config = dict(
    n_experts=32,
    experts_per_token=2,
    d_shared_expert=0,
    norm_eps=1e-06,
    parallel_block=False,
    init_std_qkv=0.058,
    seq_len=256,
    doc_mask=False,
)
Below are experts of layer 9 (counted from 0) of a mixture-of-experts language model. Rows are named router (the router's row for the expert) and show model dimensions 0-159. Each number is 128 + 24 x the weight over its row's rms, rounded and kept within 0 to 255.
Before each expert's rows: a language model's description of what the expert responds to. This comes from a sample of Wikipedia text that the model never trained on.

# expert 30
It responds to: Middle pieces of Latinate stems before endings like ing, ive, or, such as it in Political, act in actor, is in publisher, serv.
router [157 120 112  95 112 172 117 129 151 108 130 137 139  91 134 147 137 113 117 150 139 129  95 158 115  92 154 136 180  80 139 160 149 115  95 109 150 155 153 155 128 130 108 142 167 135 133 109 141 144 171 117 108 159 135 129 140 121 117 116 148 159 133 143 114 132  93 150 128  99  70 135 152 121 118 180 116 109 150 150 153 127 154 154 112 114 179  85 131 139  93 111 138 106 118 134 143 111 106 115 136 158 116 161 134 104 123 112 143 173 174 103 115  72 116 119 104 119 132 117 146 112 106 100  89 100 117 100  56  83 151  99 172 104 125  97 145 141 136 145 109 148 144 123 136 157 157 134 156 102 143  93 155 124 155 119 155 132 120 115]

# expert 8
It responds to: Column pipes between names and countries in tables, plus colons, semicolons, dashes in infobox fields like Born:, Bats:, Ground: H; A.
router [109 122 179 123 150 148 183 157 146  95 134 115 155 119 125 181 135 112  85 115 137 163  81 118 110  62 145 167 140 121 119 152 129  76 139 149  96 152 137 164 114 133 118 118 109 155 125 104 107 141 131 107 101 118 145 114  68 139  96  75 160 142 118 164 160 112 137 146 132 129  98 116 140 143  96 117  99 123 137 173 150 138 134 158 154 109 164 111 102  90 158 106 133 135 100 111 151 128 163 132 128 125 116 157 108 104 103 126 117 181 156  95 161 141  95 126 140 144 107 138 139 113 107 118 130 110  98 136 114 135 134 135 152 143 141 114 129 138 140  92 143 104 182 136 127 142 117 101 151  75 114 124 127 137 153 144 137 119 159 106]

# expert 13
It responds to: Prepositions following verbs or nouns in running prose, such as on, for, with, by, in, between, against.
router [130 135 144  81 136 143 133 148 123  84 152 137 136  94 129 132 106 133 144 121  82 159 131 130  79  63 140 191 132 116 139 130 105 129 126 106 112 173 130 162 125 117 162 131 125 156 130 116 116 149 166  82 117 132 160 145 126 129 104  87 147 143 136 146 133 118 126 116 146 139 114 117 135  81 123 161 127  70 141 117 147 111  94 139 133 117 134 120 113  98 128 113 127 140  70 126 171 121 148 129 104 134 126 134 106 111  95 109 145 176 155 128 156  92  85 103 123 124 114 142 164  93 147 131  86 114 131  93  97 104 125 108 137 145 121 109 135 148 113  60 123 138 198 123  88 137 145  92 132 126 122 154 131 152 146 138 145 143 122 165]

# expert 1
It responds to: Line-initial dashes in infobox-style lists (Born, Height, Position) and name-initial pieces like Le, New, De, Te.
router [125 119 135 147 139 145 180 118 159  98 149 119 113 133 204 172 121 109 118 120 106 103 116  88 111 136 168 145 121 133 116 120  95  82 118 115 153 119 118 136 160 141 106 158 123 167 123 123 109 145 151 137  98 106 184 126 121 120 111 115 141 153 149 122 141 135 178 130 131 130 122 154 180 103  73 135 114 145 108 141 101 123 127 149 111 118 120  99 120 121 145 108 102 128 103 149 110 113 137 175 147 164 166 184 108  91 116 132 124 172 171  98 135  72 108 107 118 159  90  99 152 115 164 102 100 112  77 111  88 141 129 121 165 113 150 143 137 128 119 133 110 150 128 124  84 160 127 115 149 137 131 133 133 122 135 124 137 151 143 143]

# expert 23
It responds to: Mid-word suffixes of Latin-derived and technical words such as -ical, -ic, -ra, -ian, -ary, plus American, northern, southern, major.
router [135 117 164 101 154 149 165 131 150 111 163 133 134 133 118 135  94 115  98 120 113 149  95 108 144 105 156 141 132 146 113 131 102  97 112 111 147 111 110 132  95 120 137 136 123 181 158 114  96 166 162 124 101  90 193 100 133 103  94  96 121 150 146 162 173 102 130 118 162 100 129 149 146 157 107 159 124  97 115 107 164 131 128 143 141 117 174 105 152  83 176 133 141 113 119 129 107 138 126 146 111 138 152 121 102 104 101 132 139 139 197  95  96  91  91 114 135 136 148 142 151  87 127 109  73  92 105 108 120 132 143 160 144 128 155  80 124 161 135  97 109 116 144 111 119 131 104  94 100 101 129 126 140 125 144 109 135 141 149 136]

# expert 14
It responds to: Pipes closing table rows or header columns, and sentence-final periods fused to word endings like es., ation., ia.
router [130 121 125 138 142 156 145 138 125  97 135 135 161  73 133 143 174 108 155 158 143 140 100 101 114 111 155 124 142 137 101 181  93  77 114 136 142 143 146 120 114 136 136 137 149 129 140 140 161 163 142 127 106 140 155 150  89 134 105  94 154 155 163 118 135 101 185 137 138 134 107 151 132  96  92 150  97 109  78 128 171 116 126 148 163 118 102 138 117  54 129 115 136 113  98 118 142 115 149 159 153 148 126 124 117 121 114  77 148 191 145 126 101  94 103 123 120 156 107 101 138  99 153  97  86 119 150 117 105  99 110 101 166 136 117  87 115 146 149 106 141 143 144 120 108 160 113 111 101 114 172 133 163 122 112 117 127 126 129 114]

# expert 2
It responds to: Raw bytes of multibyte characters in Cyrillic, Chinese, IPA, cuneiform and accented text, plus blank table cells and stray separators.
router [ 92 110 120 110 141 140 149 128  92 130 149 140 120 127 121 153 103 106 116 105 116 184 133 159 131 115 117 144 124 144  97 178  88  82 138 110 155 133 137 129  97 149 123 150 149 182 115 135 159 173 159 111 116 144 155 126 117 117 109 160 146 158 140 185 103 110 129 158 152 132  98 147 126 135  80 133 107 115 131 154 114 139 171 150 158  94 120  99 124  90 138  84 140 135  87  96 158 117 170 139 103 101 126 168 117 128 122  93 100 143 137 105 143 120 123 107 105 136 107  79 132  76 127 106 108  93 118 106 121 142 115 154 168 145 124 113 156 114 159  89 133 151 128 143  85 116 165 135 143  98 161 141 136 132 170 139 150 105 139 135]

# expert 5
It responds to: Single-letter starts like r in rush, f in family, plus ar-syllables (Car, Har, Mar, Bar) and plural endings -s, -es, -ers.
router [136  88 169 111 113 158 150  92 159 112 159 136 130 135 121 144 134 117 149 126 101 100 103 150 123 153 162 160 160 158  94 199 112 104  55 153 124 151 143 116 104 121 162 149 167 148 129 139 160 127 161  95 140 139 147 116 114 121 118 119 142 140 171 132 150 124 148 136 135 114 129 140 132  95 125 123  75 106 146 178 176 154 132 147 149 103 165 136 143  94 150 128 136 156 108 107 105 128 112 105 149 164 123 152 163  94 105  91 139 119 144 122  91 141 101 130 103 134 110 136 134  84 107 124 120 147 122 121 114 130 142 138 170 130 139 125 129 111 120 120 174 148 144 128 123 141 115  87 124 139 124 139 201 162 130 110 129 133 164 163]

# expert 4
It responds to: Final pieces of names and place words before pipes or parentheses, such as -en, -a, -ley, and closing ) in tables.
router [ 91 107 127  93 120 148 150 125 146 108 171 118 141 118 128 168  98  99 157 120 155 146 114  89 132 104 192 116 155 153  99 219  86 110  74 141 101 135 132 142 134 124 134 128 129 138 142 107 142 124 128 102 114 140 189 127 118 137  88 100 151 126 116 124 121 109 146 169 150 104 108 156 154 104 116 147 124  99 119 167 158 149 122 132 125  99 157 129 147 112 122 134 113 106 103 139 101 140 175 156 129 111 150 162 109  94  85 128 109 150 147 121 160  86 138 150 103 127 128 121 150 119 133 124 103 127 106 131 114 116 109 131 167 126 152 100 122 173 137 110 148 162 164 106 120 141 178 113 119 132 138 160 126 159 131 125 165 123 167 134]

# expert 3
It responds to: Conjunctions, auxiliary verbs and pronouns in running prose, such as and, was, is, also, he, right after a subject or comma.
router [111  96 118  92 154 135 133 138 149 105 145 142 132 115 148 149 142 101 148 114 151 128  79 116 158  73 107 164 162 128 147 139 124 134 120 125 128 163 103 143 123 145 162 135 132 160 106 136 145 156 151 121  74 138 135 128 119 144 148 110 164 157 151 133 171 108 149 109 156 113  89 155 160 115 104 173 106  72 121 147 139 149 164 149 171 106 119 133 116 136 141  73  89 128 131  85 126 134 147 119 126 145 113 147  89 113  89 104  87 139 124 100 110 112 105 121 134 132  90 154 159 134 143  93 127 111  82 127 137 121 118 135 155 110 169  79 173 146 149 116 151 163 120 138  74 122  91 119 120 113 131 133 147 112 141 124 144 145 130 176]

# expert 27
It responds to: Second word pieces beginning with b, c, d, v or g after a first letter, such as b in branch and ball, og in logical, mod, disc.
router [114 115 131 122 152 110 138 143 163 112 140 108  98 101 112 123 163 101 140 135 122 134 148 166 135 112 120 162 115 121 129 116 134 126 103 130 109 147 133 147 115 123 132 109 134 148 137 147  95 177 160  85 128 154 169 137 131  94 119 139 148 149 131 153 196 107 151 146 154 157  92 174 123 105 137 171 104 106  89 110 154 118 124 164 148 108 172 108 115 122 126 133 113 114 109 108 151 129 162 133  99 108 125 165 112 135  99 138 126 138 144 138 124 122  77 112  92 165 108 135 150  95 167 144 124 131 157  82 138  82 179 125 141 145 116  68 139 134 125  99 170 144 159 143  98 172 161 119 128 130 169 129 119 129 124  74 146 155 131  93]

# expert 15
It responds to: Past and present verb forms and endings like ed and ing in narrative, such as returned, joined, found, used, held, refusing.
router [115 112 129 111 134 157 121 110 143  94 139 134 121 117 127 205 128 128 103 129 125 163 124  97  95  70 194 158 151 145 115 148 120 110 142 102  96 160 153 188 109 128 154 144 149 173 147 116 154 147 147 106 129 115 130 147 135 105  99 141 134 157 139 138 151 117 135 125 131 133 135 133 140  84 111 154  95  85 133 111 156 117 124 133 115 101 165 119 121 131 129 105  89 113  79 109 131 119 140 142 132 105 142 155 108 104 115 100 137 155 135 150 105  92  74 114 128 164 128 127 150  62 141  99 110 111 135 118 123 123 107 109 183 122 101  79 114 164 124 141 137 156 137 133  96 150 133 108 128 140 136 150 133 143 150 118 182 160 106 101]

# expert 31
It responds to: Line breaks before list items and section headings, plus opening parentheses, quotes, == headings and re- prefixes.
router [120 118 117  82 106 154 126 105 134  86 131 123 153 107  97 150 142 101 104 124 132 159 127 175 130 101 148 148 156  94  94 167 140 115 139 158 128 135 103 117 142 163 114 184 145 146 139 125 132 141 150 119 141 111 148 165 145 130  94 146 127 145 142 152 131  85 172 135 111 151 132 116 132 133  93 162 113 113 114 117 152 143 113 167 128  86  96 123 168 106 122 148 124 120  84 134 123  77 127 185  76 139 127 156 108  86 117 114 113 125 143  93 145  71 120 114 119 130 142 153 156 121 137 125 122 108 104  94 100 134 169  77 136 141 153 112 142 140 154 117 163 141 177 130 105 154 183 127 123 112 138 131 150 134 134 123 150 170 165 137]

# expert 18
It responds to: Nouns and noun endings naming activities or subjects, such as season, film, album, tournament, competition, history, movement.
router [ 99 110 105  95 119 184 123 126 151  85 128 115 110 105 113 157 133  99 118 112 111 114 124 123 135  92 132 142 148 166 130 158 125 105  63 102  98 144 120 150 114 152 138 152 138 141 132 119 150 134 162 136  98 108 153 112 105  91 123 146 136 156 121 149 191  91 124 152 132 123 113 154 149 134 113 168 121 102  97 147 167 133 137 135 128 132 134 109 116 123 127 116 116 123  76 130  86  85 144 155 133 124 133 112 137 106 123 109 117 112 153 138 128 101 107 136 139 131 117  91 161  75 143  98 105 103 111 134 109 119 139 148 150 147 131  74 133 152 113  89 129 154 139 120  82 161 193 100 126  91 133 103 176 180 161 124 120 142  95 113]

# expert 21
It responds to: Articles, possessive pronouns and of after prepositions, such as the, a, his, its, their, 's, before a following noun.
router [113  71 127  85 111 139 202 149 120  82 145 101 139  99 106 155 125  82 157 109 135 132 110 134 103  89 150 146 138 134 123 133  96  77 140 144 140 137 120 152  78 131 143 132 145 134 159 114 121 146 158 109 101 182 158 141 123  81 117 120 168 156 150 147 155 160 149 128 121 140 102 140 157 157 133 126 100 105 126 128 149 151 149 118 146 114 126 165 115 123 112 121 131 117 119 127 136 125 125 171 140 135 159 130 115 103 123 138 137 150 137 108 146 116  89 118 130 168 146 152 165 143 146  86  94  87 134 114  90 128 176  91 153 120  98 112 124 162 124  98 132 166 134 127  89 119 142  87 135 108 115 136 167 181 144 128 120 131 145 153]

# expert 16
It responds to: Commas ending clauses or list items, often after years or plurals, plus linking words such as which, when, where, but.
router [ 90 119 122 105 136 135 106 126 124 109 138 101 111 115 130 149 125 145 127 124 108 137  94 126 117  76 117 171 151 150  75 174  94 118 135 137  91 120 102 177 132 147  99 137 134 128 121 103 107 159 133  95 116 138 138 107 150 139 117  85 173 143 152 136 193 114 155 153 145 132 108 137 134 114  97 133  96  58 127 145 150 172 148 148 178 121 131 120 125 121 143 120 123 129 115 116  80  76 195 175 132 151 169 133 106 118 138 115 136 164 163 113 109 111 101 157 121 126 119 135 144 102 124  99 122 101  97 130 104 126 150 127 143 136 121 122 132 125 123 115 172 169 189 143 122 131 131 108 145 122 167 156 147 139 139 155 119 133 126 117]

# expert 22
It responds to: Number tokens in statistics tables, coordinates, dates and scores, such as 3, 14, 0 after pipes or colons.
router [ 98 127 106 143 119 173 120 132 113 132 130 168 109 135 126 147 171 128 134 149 149 156 116 122 146 138 150 161 122 116 113 178  88 123 108 123 125 133  94 129 128 127 147 125 130 122 125 109 107 147 163 137  70 125 169 122  78  85 101  84 159 148 142 175 132 134 134 152 131 154  89 139 124 122 116 138 122 114 128 141 139 129 107 170 136  86 136 117 152  83 178  96 128  98  94 127 154  90 145 169  92 129 113 196 126 121  97 134 122 129 167 102 124 125  77 152  94 144 153 113 166  86 141 109 116 139 111 150 128 122 168 140 185  96 145 106 125 156 122 105 147 163 137 133  99 119 133 116 164 132 139 152 140 143 113 128 163 125 149 129]

# expert 6
It responds to: Digits, thousands groups and decimals in statistics and tables, plus units and number words, such as ,000, .7, °, km, million.
router [117 117 139 139 105 143 170  98 115  98 169 135 141  92 133 116 114  81 158 161 120 161 104 122 147 121 146 135 169 164 107 125  92 123 136 124 134 152 116 158 146 127  99 146 115 132 117 137 123 151 138  82 118 142 155 128 109 118 131 114 181 116 122 167 195 139 170 125 149  94 103 156 120 128 125 156 132  90 121 157 152 110 126 154 124  91 167 116 150 110 116 122 129 114  86 145 123 105 143 141  98 152 127 122  98 126  91  85 164 146 134 147 119 126  73 100 116 187 135 119 136  68 147  85 113  73 145 136 117 127 146 134 149 146 137  99 126 176 124 105 151 136 141 129  58 142 137 116 146 130 142 131 145 144 141 142 117 117 149 132]

# expert 20
It responds to: First piece of a lowercase word after an article, such as p, pro, comp, ch, h, plus hyphens in compounds like mother-of-pearl.
router [160 125 168 115 158 161 113 133 169 108 161 138 128 122 134 176 148 107 152 110 111 150 118 154 116 128 113 142 146 127 127 148  75 108 125 135 124 169 149 118  95 157 151 116 155 139 129 104  86 167 161 119  98 115 149 127  83  89 132 122 109 141 133 156 141 116 154 126 131 164 115 156 128 115 129 125 109 109 126 103 161 134 120 183 153  82 122 140 174 112 164  72 149 113  75 122 102 111 107 137  89 108 142 137 128 120 135 124 150 153 134 122 142  71 125 106 116 162 138 139 139 116 116 113 112  71  86  83 118 158 132 110 174 144 125 116 120 134 136 156 111 116 137 177  85 123 122  99 158 115 152 167 147 152 136 141 117 154 138 141]